Experts of a small language model: vocabulary 32768, 16 experts in each of 6 layers.
Below are experts of layer 4 (counted from 0) of a mixture-of-experts language model. Rows are named router (the router's row for the expert), gate (a neuron's input weights, with its number), up (a neuron's input weights, with its number), down (a neuron's output weights, with its number) and show model dimensions 0-63. Each number is 128 + 24 x the weight over its row's rms, rounded and kept within 0 to 255. Numbers have three digits each.
Before each expert's rows: "comes before" lists some tokens at least twice as common just after its tokens as in all text; "comes after" lists some tokens at least twice as common just before its tokens as in all text. This comes from a sample of Wikipedia text that the model never trained on. Tokens count by the router's weight.

# expert 13
comes before: ",", ".", " and", " (", " States", ")"
comes after: " the", ",", " of", " in", " United", " New"
router:139175146156099138126148141154205110070068138119134160182092135145149127117148106107134104119088113131137160132107142122141138118126157117132154173106165117164155145124132082116125114121141120
gate0:165115123136106125123112098159148169133107119101099146145122112150157123127114109176133130133167075135168148159111129127129136090147130095133131119128081130163140134114097137162128140128162159
up0:134177157150112137116143165153101138131153143104118124116120101105123110142134151100140128179156132163135114116158131126079132150144115092101129146142167121107149168135182114091127112101105110
down0:124124123165152069136141127119125073133150086122096154142116139088145118115123129162138134125165135141127107122138148107143107095104094130144137116115110142151151149114144137075151160124122150
gate1:113152154066144167127168169111118122123149124185092114093108136114126173106132119118097152134140100170130151048114156158109143106100102115118150152127128111098090110114116113062147128092133157
up1:157141120112131088129139113141134076109144086143125114143090161165137133140162156171087136174134125141126167135148179125147122150120094131139130156155142091104124141111094129100116110085101150
down1:139110127141157145152113130091155131140159126124139118108096166129162129107148123154109131103168108156139130090131089132167084160134089160114127125144172112169117128113167118184096122124144127
gate2:123135082113113146181129118129155092116139117116121096148090126114089119143111087126141107114109112134131183111118105126155152103115145146164147091089111133117154112156122177115117134133125158
up2:089143150139128088115147120102113163151112185201131123074136134145165145129106177130116140153125135077127089108109132134110144125105114124091102127160151169139098155121120053104131145110126112
down2:128120142127122100100116152096125169088148160117130122136133134121127156130150138119150119174096162121120131140129111108101113164118187122121095106144129130109143115123156081127128145111099118
gate3:160120112115109131103105052124088128123088145098158114155088119129058102132147128100136119112135132124143159142128129111140131097126136125206121113090120124159137146105098152190119119132103141
up3:149103156133104143118131093165124116121171140139171121143067118161128150101159113092123098124129161108105138121140095118160148109100151106128134113068145153141133128100082141182115097123119131
down3:125093170094083119125088159152120112099105107144133129133105093146121129155122131135095102131134110120077129165165117101124155167118107091113092118120144163140117121072126114162117135138097161
gate4:133096106122160167122153161165128112076085120122146097090165110148108121111098149089127127141144159140139128153152094118119137119141143141090126129127089153090130135173081184187105121117144109
up4:117113140102152116106115138154133136150099159123131185156129122111151122110118161116096103121121155145134075139082158165090115098146139129075115147135124103120137136129164099115132135113082159
down4:076131116117127119137133143139087099180108115116097072105139114121120115162097124115125151114146139123153126154139105135132100138144159129145152114147094148132134138132134142152138142117134146
gate5:145106126155150137152148132173161122105118131107101129133107097180124167090086138142149077159140116118138125105146152141132151151154122125149129110138130165124171161070140113123116105106173105
up5:103120110136141164129112118145102068152155075134123122102150139126115100118097093111157089132143088115122151098136139108145121138116141165164168123101128133166147115123085117198165115093194116
down5:117095122142100093131086158133140147082144131143122153130131136152107135173139124111121117114134168092096135150155101139119130144167137126115117186130171150174124135122157108090111134147109107
gate6:101088128140128160131109120151110112126133102082104159147112128145132147157119118133111163139117120113118114096085151079124119160172159119116159138138123066110119129150100168130121182133105101
up6:169100135140082143119140116129111112154131112118125117094130133151113184135143124115130120145163076143116155111173143173130119121087139180150102153072147160141097113112129090110121107152135106
down6:159088131154109148072103183152134126105102151086136136132116142106133120098127126115124101128098121166106119113141131136150107140096142117132119130109162149109139128149132146115116107103140134
gate7:135160142121165100138126107114109139180148085079144115137155096151116113151119108127103112108142124165111116133086139106139138153153146110097125154115132130127145173093118098178091151151129120
up7:152089101150081126150150136177162145125152155130144131128112152125123160159137110158147112118110167118163174166151135110158130129132099120166148090141083146149171110128141145110129108074133185
down7:155096112151162158060144114123171142100150128140138136152111148156095106104106124145137105114130154166149135081123093108121115142138137133127123168106146130135147146131157129132113134126134135
gate8:151103119146148103147146124141095129122139138130122135123134186133143174132087149102132108107142126188130104116161111122139138097120162077088148107127144126100144172154101104129092081169139161
up8:129153103092152114129138088112111125143172137131102129158164158106088075117148104095141114148137153087102123121122111126151099129153150098136137095141125181170156137166137167129108115126121151
down8:114131142105108122122083148148114124132153162169102117136119097123155112123141111112148154133119127096051120134126161144152117160112133128124154098073104145099080106143132130122161142120112124
gate9:113171097147150138156172116066094059108098085108159141161166147111107142119121114130129171135128149140142147113168144137186164117119153121120159163134124093159116115158125134107071134144088111
up9:148095127101107109105101117121127156149142122115091090096096125081112110140130114100124109159129079168129123124124119117116084113106112120186114057115144111101151125130114139120169127148135142
down9:153166121125180134150153119093128103130171072159087112125138162094153105101132124133105086132166122108115112129128170118171152091096133130142139120112157149087121145122111097114121139093113102

# expert 7
comes before: "1", "0", "2", " \"", " List", " Genus"
comes after: "\n", "2", " =", " known", " The", " under"
router:115131123134124157137119106139118127104138111127083151141055143119114125135132121159094132163126083185185180124098122123145131088150124121138201147132090168146107105132129157120095121138124135
gate0:129093110134119154130144164138161133119127124094170121127103145134144141112103149144099115104118140086194192101112150113162107117138103098146151137136122154166131127097098128155111145100149075
up0:149107135111154147096122150102139165160077121165201082055127115154169122122116117129101162122157131083165090125112154138110134124076113094150130138101108142122105118123115076127142155144123092
down0:145176116109120148111124128125156134126127084115110116149131123136193101132135139176072149161152098110127170123112139128119133141138103149146078157119118103124163168120144113099121138148139128
gate1:174081171107110123126106139116160110148124132104130126091155145124111140112068110067143177068124153149140107099106101169130107132119115130101137131125123111131151107132112159160172103127128135
up1:115166079141116135115162133115127134128126100155158156151132138114112121132147124110142143140158090161114135097127136137113103134151116064173093142100091130178154140137125111111121148148152114
down1:130085141144134202057117095136152151130070130114171109113117123090090184137088160096106130132117126098126112110123128121149111136103153141127178124157168129098135130109148145106122142118168124
gate2:089120181121144155127147092108152163110159183149122088103147103124131146121146094106165133129099138126114131106083146126159104130124133155135110121111130067116155146139095167172108141113127107
up2:155156096118152115116131145159130111116121120139130124173113118152114147119098157134098169112128172142126144163131108139100138120122124096101149147174156163132148110147161123067149123090135126
down2:097100188149170125115091152126147088131160125139171162069096130128129115141147146082108137075143127122185127131154126103105129109125138120121226127116141136128152146097149111106135111144140151
gate3:123125129159139113140122116109115101142110110097117147106109142083119123136156107114132125120134134114095158114113141071186124140115125113151132136151098141141135091135133123129143112156150152
up3:140158103114159132133141105133115148119140148129117095150152131146113124110106154170093130167115149144128070147108161137106148085135133113076123144111125134059099137067124116144096143107105110
down3:156130162130123077130142182125145155137159067131120126102140132146151160125098079132108152136094115122166115149135139097128119065147085111142227132103118118134128121103098103167149167111125106
gate4:118130121152089095118124084122119164108152155078094131165104108176112121140148116155153116097123113143139141097107113097155143148165151114126131128098123123178145102131104160146150131107171113
up4:108127124148083105121119102100115175126137195101108106111117095134147117129103167138133171123094149151142157154148117085137140145143144146133133119097142120144135135073099136153132126114140086
down4:147164098134123126142122130150130142135157127136119113154162145154067139114102134166147101172116161137151142141120140117093139139142134149109085131123098148118136127118108150113137118137129150
gate5:165120183122135140110131141110133112138114108148159124145101111145136173084123152121116115151117158095127084158168129146123157095105131100149177148165152118116148131148096080126102136111074158
up5:147147132114128103152107084129113097122153130119092107114194110174092164099127089137080109132144166130089139130134113146140153126145143121111117114139103117104145127143143130121147156147131121
down5:111139134167100139140081111094114072157165124102148128118136144123120141165163111071143090120153159116140121132111104138123110159118151112110127129140128090134114141135113149122165139156175141
gate6:124181147135162140095134133130128142106112139114124145176125161126121191132140158092137115115133149142138122104078113124127141123135132098134177138104132106119127167119111109181123109107147147
up6:139092092124125113139142112101133130108141123114067162163128104097117159134108143181075108128135135125097137146123139085151111136120113127107091128136145124155153147145123115112090156111103131
down6:150135147149142168090145122139127147141141167115109134153117097145166156108178084117152125094089141098123098164130108130127076146156169119125199117113129091108134129153122168145101102128068119
gate7:135124104149121118119138138116128159136136148155143137144092148110139116142117153140133145135126123136126115125158106150114152118127124132123134131113153122140148123106123137104152105147146090
up7:120125136130089168123121144101152152142134104140126103121118146109099143111133134143143132142153133121166152155084119150074125116115148137156131127124148125146130135122151135126161110116125160
down7:120138171147129108171125119146137152110142117095121151136100122124104174143125139092164106127126143113117149111135112123144185141152117155107168138123147138108089134142097120110174116128119153
gate8:102105120115130116156139084097115139101112151083100149138159110124134110130126120163109138134143114132174133140132131093158148109132113148147109109122081085148101149135100154144108124128120094
up8:160133151125164148138131136138109132142133124107124101133119148078152081152166125123131146149139143132132120119096112129103147121135141111134122132130123141106111153144112117141103114114147139
down8:091064136105121107190142134124105120148135143141108162132119180150169105135158181128131155128105156162127139132129102151133107135113101150108181118121132087115116106141146103150144135119163133
gate9:109128098138143156135081102137125069090112151092142138141132157131077090129145140107161160105140144108120142155132127145146123137162122101147127124111142131130178170149131155134165096126168114
up9:114104130115145155143082129116091160110145133108122159132144105137118136140134158119156085094132132093145113134126133132075127128155124161174148113096111129142131155121129176116146070150154101
down9:125174101137141146151131141180177083158160112112133112119126177111145108167141119113126163071128097099154142148104149099098111131127082109094066129133116147131141136118145145110156131129124129

# expert 14
comes before: " of", ".", ",", "°", " and", " is"
comes after: " the", " his", "s", " her", " their", " The"
router:158140130139107152176115136129142137081073132112087150160052105098119123108131152093049109105054083175136165121108141093124148095105135121149167112122119143140102156108157125122109126148138112
gate0:144152135100086148132102133119117134111113110115098193178128107097112149104118136103163151106076100133121128094113158097118118097115142168136143118098145113122148121105153144111153128114110134
up0:136131095142174135157165103130119127132161136140144049078102142159144103142144094121083110148162142129166127158160101127143129178155133104150124135131109125132128130151106129180104110132169146
down0:146100128129105125145139140098097156136136149125089112153091096128124120126171119124147136144144093095156125128101162093120142116144129093129157131095119152124130126082125128093132109136097121
gate1:122111131157070130103107146096121144095151122151158142115162132105123152083098133112149111175091076160082092160164107108120132098141187161102106110106135113108114161123140070094161100133113133
up1:108105121087117142124147140125109141100117123140119138134126117109129143114116094144118121126106151134124066110130155097134123179119136085052129125104113091086107157135157108137132185108123131
down1:112156112149175140133098127144125095152159127104147156175135122125101118141171150155121074134142144110115134087109121148153137137113088165179141107139111134131191113101161121103179107108127089
gate2:133172148075098119112104150129107079135132142104150136082111124145094148140108148144123169119095129125100153141160160129149100116145113123156119171148123154140133116182111095137070175105098127
up2:153161161148103149108110120118135084167131134097165135094104146131108139168110098091133139118079130147148162105158141119122116131123136145127166142148094137178155085141118114133149154140102114
down2:115150163132141127140134136118162134119141129172165124142081139097149143135133103089139149111152153110141145150125113114109128111124129132170124117166145091122134096155136093113129138059137131
gate3:148124184110102095135122155139186132114106156157129161181068184144151165145141138162134113152134112105151117100130149152165113127136123105103112157111130116135108090134106112131105147139132149
up3:105088156113072141113125131108142153113102155165141103123127155125124118098144115109124172136097103088144125123149114119135150148134113115150106151095136151110102106161112081116120106136121111
down3:138133129146121121086150089073129159099096117159103169175119107141109107094130157139137156125134116149149135145190141129119120138179134099132123106096155115121129136113089068141143108126131130
gate4:136125105158139150097129147095130113144122145113128131121135172126097117122147075103116136110108118132139162122118121138120128136126131109145166136139106134132146126107124124131127118117152103
up4:141151148124117143161124100127093142118106099112109123129114102115146107139122147163141112153160125130142120160121101103134150147163124151137122110098152132151112150131127136127127162141147143
down4:130117118136136112122127123121126160116089107134138132146149133132133107142136126133114137159140110092135122117133169081139151093165116119111127099132174137123095122115111156105153139145147070
gate5:103100111145069117149142149135124111149111118092116125110125150072123140160134127154136109135151132150105155107099096089098116118120116158133093124161125115159138148130151138143152133158147103
up5:139123149157140125129132116111114135123135111123082148132104132127070113147119123154086156082114114181140100119146107164166103159098119089101125150131167147126127138135146148128084152129115110
down5:164113125116130127112097160141108118131089149135153127122102169095113083120122154138124128111157130152113134162168134115158183129124133122130190144102135137083119123153092124110114119160122135
gate6:142141085107180154138166089117089074122105118146104129132120152144124113099075120101133142127167107177125111135131114098128132176163173095156150113155154113127142123157100125157115128135134126
up6:143090102142124116138135137095122099099134130152110148143095145156125176147121136129135127097155118147132135093052145102106151103118097125090135086107129127134117121161135152077097127167121103
down6:158152098082141113147161121162143134109138122141109109141126120128083128109091128132141111125124112115150121148113130152161070127122097106143117131110152108102134097135139112098103125099143157
gate7:102124139127133115148110089155107083094124117123113128170136107147108103131165112161115144137111158117168129114129154141146113138109147108119146114145111130082130142164119115178122110138127189
up7:138104118137149174114130112123109128136106133101115090081161097111127077156109114099146138130122065111097118123103177191136115111131108124068113117109141172123124185123076121169092147130167162
down7:147139164177144164108147128138144112137156130169148119101107153172148118112138114113182152119115181107126145133137128150140130092141110129088155085126128127138147122126119101189136164104106132
gate8:084105139125171115112105157127133129163134109119112135119129127122117153120133120112116122109124113128111154131114127161113126086119119129122135110166120132178147150100170152114135107122129132
up8:090140097122148128131146133130131129141124094103111166135136124121083118143179142067124129130150120094109140165126147118090079124158111113114148108118114143134160147090187170127130107093120091
down8:138153134110130110131134159123191115154115154104142117146132174151127137093151126135083097102112119129076133158129134124092077144116124152113088119169146147130153133105128131131183111110091112
gate9:173184146118123131141160139112133085156096131155098152148127111117114145122126153128105120125185118121130117143108131140157102113133137155116126134157132106131113127152134148118161151150108117
up9:161186144108077134112161091108132099157063162160125102108150111091078100135077136115089107126165096115127126132107138119156133103117147155131103122133094111139122124103123156135104158141113125
down9:126108107053121127139107179163146121154099147138090103102143126157143122125118161138122195153172141087106121120105148116154109137125117124115144153106097115133140114149127099143122115101127137

# expert 0
comes before: " ", "s", "2", "|", " −", " —;"
comes after: "'", "%", "0", "5", "4", "3"
router:114112154171114131109116128132189158129052122089121146169091156126119124123147109115120137128103113152167140115079143118113171118110152118138137134115114166170089124113095131162108136136128080
gate0:124138124110116114121159171105135126133098123146108123138139134110173128126114121114098103126120146077138091098161165089155151068065103114120134122128181115155155107143148087140107195148115111
up0:141131102129158124119119106175101132149120125102152129144134157149084144090122146115118113148139130132134117138082076102107091158173130093138124117092102132167147123119121132122168092118165115
down0:171162141124126134115137135142129130149130134165126138108153138142145107103149162131156115111104085128147130130120158140104173133090156090122163132119083117101113125134147107141175124142160103
gate1:073115150163133103161098098156117123139170144148135146116107122108167115131101127109137101119134126102145169124131134090149107162185135139139112169110102144119116110148124128140089114099115158
up1:089130130160128109161163073139137121119145138113129143147112126128145158129115110126156134124125135112116131143084134108141147114100137108096112106120086083161141086126102176116119098124171162
down1:151108134097086095125142100100136121118169162124132157143106119123151131146146123146138098107145121112124163117104138099121139165062160137163114085119143141141156104092158115139158069104108167
gate2:130105181150110119116100144126159147120127075120164112139140123097143118135161109127149132155092072110153124098119067149102149138132151110129119159162165141129145158141167131125106154112164136
up2:111119155128139155128157091159123124085093149118123065138157103160110129099113093116150144130103113122127174159145078097120144101137128144157124111143111132108110105135131124121149077110127120
down2:105128130145107102124118111168117099126150102119111139136157101119145072118112161147132118152126139135119094140158142158144120156071131137120194155138166135116181126170106155116149119136159074
gate3:118125125138171117130080099131147095143122152180128158162122126111159115077156132125145146112130163129140158157114156139164083145143157153131157154133110117133121119156138115125126127088159131
up3:123142157095106144116142147155160138110150133095131138121139143087140114134110138103144140080121119149126113128128125164147143105117130121139126122159177110170165141167174119113119134104074169
down3:137153102126167105166116164124125107124173088110131118120117120113146114162116093090110168121135164129127120144135123080115122117094118115107119082125120091155157169162121089120104113138139087
gate4:124111114113112149107122096135140098106120156117177148136107131103151150108130134118113105126149119097130084190074140123119122126113109136136175117107144097121093125134160113164173163089112117
up4:148117140141100116166101141141075114137111096159122085088147142140137098150108111162159111118127105092140121135149140154153151175115144155160159117122128160113160120138125132188140131141092137
down4:162137091151185108113133126165114078105175116160166146117136164152145144138140123098122143085144148171096139094095148095137147117113113123117139131093153158114089126137113107131120115133148123
gate5:148107158106134135119114147088151115120108155119149128129135140167133144146188119115129086148139120111120112168127129095096166107076154147139142093122106133160145140116136116115094117112117108
up5:090156132110126132146160163093132149102123128133129119134117153099162160133138139162125095164093106132128086158135152131123127131115135123091134145133138151126113151168109127091119161118085135
down5:136175111135104145115127117132152126113140142130135120147124124124128156102123136148118114135158117132142101141086172116186104121122094093160109146149162080103105139143157113108143125103117088
gate6:132166125120113134110144147110144144125160107148080081113153153137115126151090142145099128135142143126125152102171132157167105067159139140107137133147093166114115129105114117123150167098150106
up6:158139104126131130137141107110143156134156129133112104126139160134125113122106097174129101147126144095132124121104181168133088080133113153116132138101088142122096128094135105123134124095166128
down6:102143179154152119109168140151073142090137084113127143123131127113168089119131189125164107117152139151100124063119141098146127135164147099155133143147076109102086135153132108140147123146171171
gate7:112133140101096131123168141152139150121146094134125115082117156090148099139096108122117126118120095118127168174133148087133174112103133137153138120119143149138157136168161127081156127119152101
up7:171104134167145127144113109124112125147152118134088145149146129128135133104105183124183132099138108168114085068095102155137170125135174131126136135150130114095120169126064206131116112131142166
down7:142108112189153121136087085119106110171139104133158131136121143121142096102125116090139143135142126146153096146142109123147130118111149123143223135122127144132144140093114148135136132183126135
gate8:127136166134100100093122096141161124103105115124136131126145139127136137123151109159165116133111126102110095134160173142162133103117101100124127153118117110143109126073115135168121111149140113
up8:116123131122149115121134138123136111140158110142091120122130149139068134164130094109159139098163097144117144124103135149180124111136053127184101102144114129112107129102090050139129114163160124
down8:132062138116125129135153107135135187128154125071172140125112111135131124136159151116148138119107118086128127095111148127102087150098121111129106113127160134147153090111072120134158133115107179
gate9:127119114099125131126119142123124147117082065127101151147138129208090100148150114178096081106098077114117127133133127088116167131117119100147097107109133147132141118104170137103131153136159169
up9:108146108126096113173146153176133139131138126172086126129106126105148135161142146137136132152152149115154141117148135137129100140114148147118137084105108139117127122156122079168150117156132097
down9:171128157148128141124128139112089114112074111143067154140105131108120151158130147100135173159104174127152107100110099151098116091097124125121163111101123113143109113108124133152148134084108114

# expert 9
comes before: "%", " |", ")", " (", " m", " ft"
comes after: ".", "–", "3", "5", "4", "6"
router:141132138148082104172138156142198153131108093123121176157095144147087131110113153154146107119124083145162183165110116119127158092110129150134145180135142127149120170143110108127111125132151099
gate0:137154074134140129162113115059113134115152134147108114111079153109129095147170111171118150111142129120151121112117118112137099094130134114162145113085134112124159144123144130096146116105163129
up0:146098156117108139126092119145149160090129079100128120101138161149143087114106145127120120175107117121123114171102105130141099133130117154130135091133150108126143140093137142149123137101147118
down0:133111115120100089163129167121102112109123064077110108141114118108090113146141101144131124172163088114171136137117113140105127104111138109148098102187127119126127159111172161114173088161150145
gate1:125122096115101140102135100127123114144094081123100104135129143114104141152103086167101151171136126171128129091109126162106136136148137113149169083133156103146126163131176119128098130176133156
up1:114118090114112137101137173135135117147128126155161105107127153135127129123094098088135077134128147131131119130107139177126169175143121120156115151159131134138104111128130132157148108132082094
down1:118146121154162120121124100134138132130107063157123154163079151089096148102148167180105100126159137151099136149108092133130144138107132098153108106128109153140113140149143164102119118118089156
gate2:146156119143106126141139152126128138100130152136114120125147100115110141140172093123138118091172146120107147129174109131165101155125143107123131107172090139098115158101125134145160105133181116
up2:124096163116131089126154159121139123113136148176144170167125139134147134111090145135128111131113096125158143171168095153127139107086113157125107146158170104128147105115149176156154164132095101
down2:138151151115144142128150160097184136111113127139128142155103137151151161092143132137147120118173111147157114124107149147100142110106118093156100080089118113100174138078120100118105152107091120
gate3:126131133139083177117124154159125133131085139162133123101142108134114126118112079100106132131123147137127142113104144132103134117085134138174149095098172145107094146106163141101103166155132092
up3:091124127115127093109085165141146156135143179163122143155108130116115096131094102142126105108124108131156129075121146131104127130130105148073120089125128108125146120113145101158123141102139099
down3:125148127151169115124117176128120117139127164126126146165107122119106118162108106173091160097163127190116123152150114105136113105135120134154112130157126163122100091106132101128082125127115139
gate4:155142134154121108161113175120114120149143138121118139127108105124178143159118158112140114142158124116171159117150118127126160174124102168143159129137074098129087107140123138092105108117149127
up4:175093132152116103183088112132144094143132101069121120116103132082100136144130144130135092137136076120159165103161110133123136122115154129145137127133133120123132178147135124137090099151161113
down4:089149081156135141143142105131132154126131111122095118137130134154114113140126122133165126119118105111140127108108140145116113141125154152165117095133172129139135148199106176095100131137156075
gate5:122116121126170176143155092087123112162127087123152135133099170139137156121153132142107135127153136144115084133103141149124170140115105133135144127117106147126109125149131143130115144122143119
up5:139133151119152091168137146141154143149117150166116122107170145133126115128109122117115144088131084112158186113141132127102150167113160128118099123111116151154117152075139149089160132117159117
down5:128127075146173112164117118114121102156166136129130138145113168115128108140119113148109133096174157149121120119104131156117156108167152124119137092157102134150144123081138152061110134140163135
gate6:141166172146114129136118155092194117095112103107121098143131139154137116134101093107115144117130121120176110169169129140129162150127143141127152123165082142162095156110128139142168133122165142
up6:096110125119153141127138155158067132155120121129145119112138089114116091187137104119137105144143162164144117139125120153133104099126126108084154066143110069133128106108154178109115116118154084
down6:143132157147094151130159114109099109147125108097158134120127147102173138110098116138137139146083166115100141157146102111160113126159127155165131139107152090134121146118130134111139078094125131
gate7:139149111123170125114126129148138095147086138140142152160146116130117132155116145130106083118170147142123146120144158128164138155128141128092122146142173171108129109120157123104121147092126121
up7:117117158110169150137139140150132159118126156106145112100127137184130155101172128100139178120139165101129148145133124148178146155114129105155148123125118140125140120126162081112102064115154144
down7:131125145153117129111142144109109104109110091162136141139145136131113131146131131102140140109128132105136130083145112156157140145111142117118130142124125143120146143144121145118123148177142087
gate8:132113166120122119139169138144138157120134157113100125152113129157062112151157110133114104153134164154170168143101124116137096111100187116130127138148112079132107081130102158097139134100148106
up8:094117096143146134160125133100132126116154141094140174135099118131172117153091154130100109161113163130132088118165110181129127145107140098124126107115137117123155110100143116115124167090100112
down8:094093145135086122119120126109094158096117107127111118110159139121119125131130109132160107125155119137087104131142124148131139149114155133151159139140107110145072136106066103146111163151073155
gate9:148128167096146166127141157150103136110127141054140144124079104112105118100105116076131124125114161136175119101170134099162119098085121143110163142107096078131161141142140144154117154142087099
up9:124151131094148162123141117098122130142120128092115100133096125114073126111167109108105140162084141146153127118114108109157129083127124160132122133144144126117126126143125142092129160143114137
down9:114150158117165119133104105084128092109106092101152188169075184117163152151153152147100105110148115139181153110131119151163118096106066159143108166140130149172162145117114134151123139120072095

# expert 6
comes before: ":", "9", "8", "7", "6", "5"
comes after: "1", "-", " •", " Binomial", " Location", " Edited"
router:163159140121118164154130158150160123137102135090078159148090122143147163101144168141107124126136117140214133147124137089100130099095190092107183113139137145142120125149145105131127158088117126
gate0:118131121145091128141097130163118130147110167130161145089099115187140131130126134158145092108115145122163075099124105077112130160137100122136153170111129121125107141128149124147139149101145150
up0:117129138132134165154077141168149111091117105148137132149117109142124129104183142128121100116132114100127133138108101114128095140158125119111166140076121118110120121150095113140158104119142122
down0:153140129127111125149096144113128145110097122090110131104123153167141114114122122183097117115133117102174130079127143124145151138129138125111074111082140111119115159104178142124124118128107126
gate1:146138137128096142132160117116156112113100108124083151152117095195145105123111164157102155085104132132151096103129120131126130103106135132126133154130120110143125096112127153152107136126150108
up1:157101130120147099172116103097147105095092158120084137137136109165141109127116168120107142097108155098115123101154101123166139123125158163123149126124151147130132145110132157103154087173157119
down1:131124150147117161119127101114131112155143087182146126059162121135133115153118115078156125134118149118100147139136129117139108124123124165126128110118094129132142156108173165175167133118113112
gate2:171110104129126140145116112167173150093150134134135102137101148103115162106109105133119129116091121081152177098140098146160115140126125156133125150145074125150154092119175120124127116129114113
up2:159133140141122137161099106160174158094132165129132133141124140113110161086184117151086092149117137098154109142133098119144073129119176130170150141149156089102085129111109092125087120107134123
down2:112102132128085132147113153120132092112135107134089136142136150133146108087118092182133120136165106111173116078136107165127173108148133140117136124063137117148104128136133140134192167161088137
gate3:150135161119162147149161086157159127115153114138144171141104095110145130117152168121146109065122103155115099153107179096092122191109108130176128125096144144152090102116096140116104111155162077
up3:099137138150138139124130137142150133151112094108116143093161087125141161166147136133134135114138109152139103176098104141117104139092103139123127085117085168134142151106157134096082099120199105
down3:137135148089106166142137161122126150125109137102121121133126126178155122131126134120137161108122130118104108095088142139119096144131137095098109098145165116148156163091123140107163099119114168
gate4:160172119148110105142157153126175117116114135135143098107146115127150112146146138124124159137135123154102134096100133166140128134150139107080115129096135099141134168154091134127108179143146147
up4:176117122104158083113125150144127140109112142159127145107136134096153096098127189125094125144123135131162140101168137126147152105076143112097142132138069109134131173167115125078092148188126134
down4:145129121139116137121092102140160130087137144129173110133127181135131125134155112164059106149139161130124128116122081120120143144139129150134063134050095103191095150142077106149110107106159137
gate5:129131095091095156141124121151119132135107097103151110105132150157106097154127082116144108096122114123164147113112102102172164103138153124148163112109110096130140120186120135112147121138126121
up5:146121142099097138129104171103134116112118118092159094113127189129122117145081138115125133092140107088174111109112107176121150127154124101150158122147098167106154166183145132167161146120084152
down5:132094128156117133134156161101150128109131109116101097088137119115140127106138104126106140128102158098123096156101124131143158130121118141121069138143102079093112169169093132148112117167114125
gate6:167124139097095135142153143133172145099108145118092096111144120135094111146158107082082139140128119124112131096122127133168129147085141109142078160125113144134132122113171154121125144122125118
up6:081109112128162145161126125164143109155140082138131154171110124152137137084120123142139102133119103130139131124145111126115181122134099137106154129149128128176207127109172099120101102126113145
down6:084101124101112119112152150106119105153090116136122147121114095159118132173108148135148164138139114162173127146109142089163152126190162121139102109149123121122158116092123123110131104068091147
gate7:150120151138101128151106144163152126126111114117155135130089164078124110135106137087134118079131092095141140090105092099165142140091117159115168108131118129150163161109128107113131143138131115
up7:136103116158093121142057129146155138124116154094113136140107104166143138116127124135123098124134081107123178105103132094163129139149130091093128132100110123118137156132080096115121158088152124
down7:078145092133154135108111083142142123084137125066116126147124147112120098154119113108088146144126088145135108158129137167118131135112156137135109106130126116171106105115095133194127088106120120
gate8:155123188122097096127103114131199138129088087126162105143123109136113122100133112095130111141132145135112109130106173114194155117098118125092129175113144165128139151107134102150135156112105138
up8:088118143124151111135156139114103135141165094101137147167151140090167161109115113137104120140144098138154092162125144105172167166126099108129129112153141117145130127078119134118136123116129116
down8:111151130115101100104184121114126116154116134090125137110131118099151128118102103130087110119108122174096152209115140171142153138119113119161101108148137154109113147146136094111126164124122142
gate9:118137051134149147166130079166079112098149139138112135139110119123145151128106109121074103145131110122131115140166133082127168089146126128089128119120132142142128141146115097155138112135118127
up9:103108151132100169146174136137140122150113169109123091120141128139144137118127124118147161100157139134086133150092121119142173173130129094140159144131066097137161122120084119134132150088152085
down9:101106115168111129162086125152141134163123132119141111111152154160103127075176130147135112141116149116133104118088158145145093137149138145117148140125151131145115130108113165133073108123095129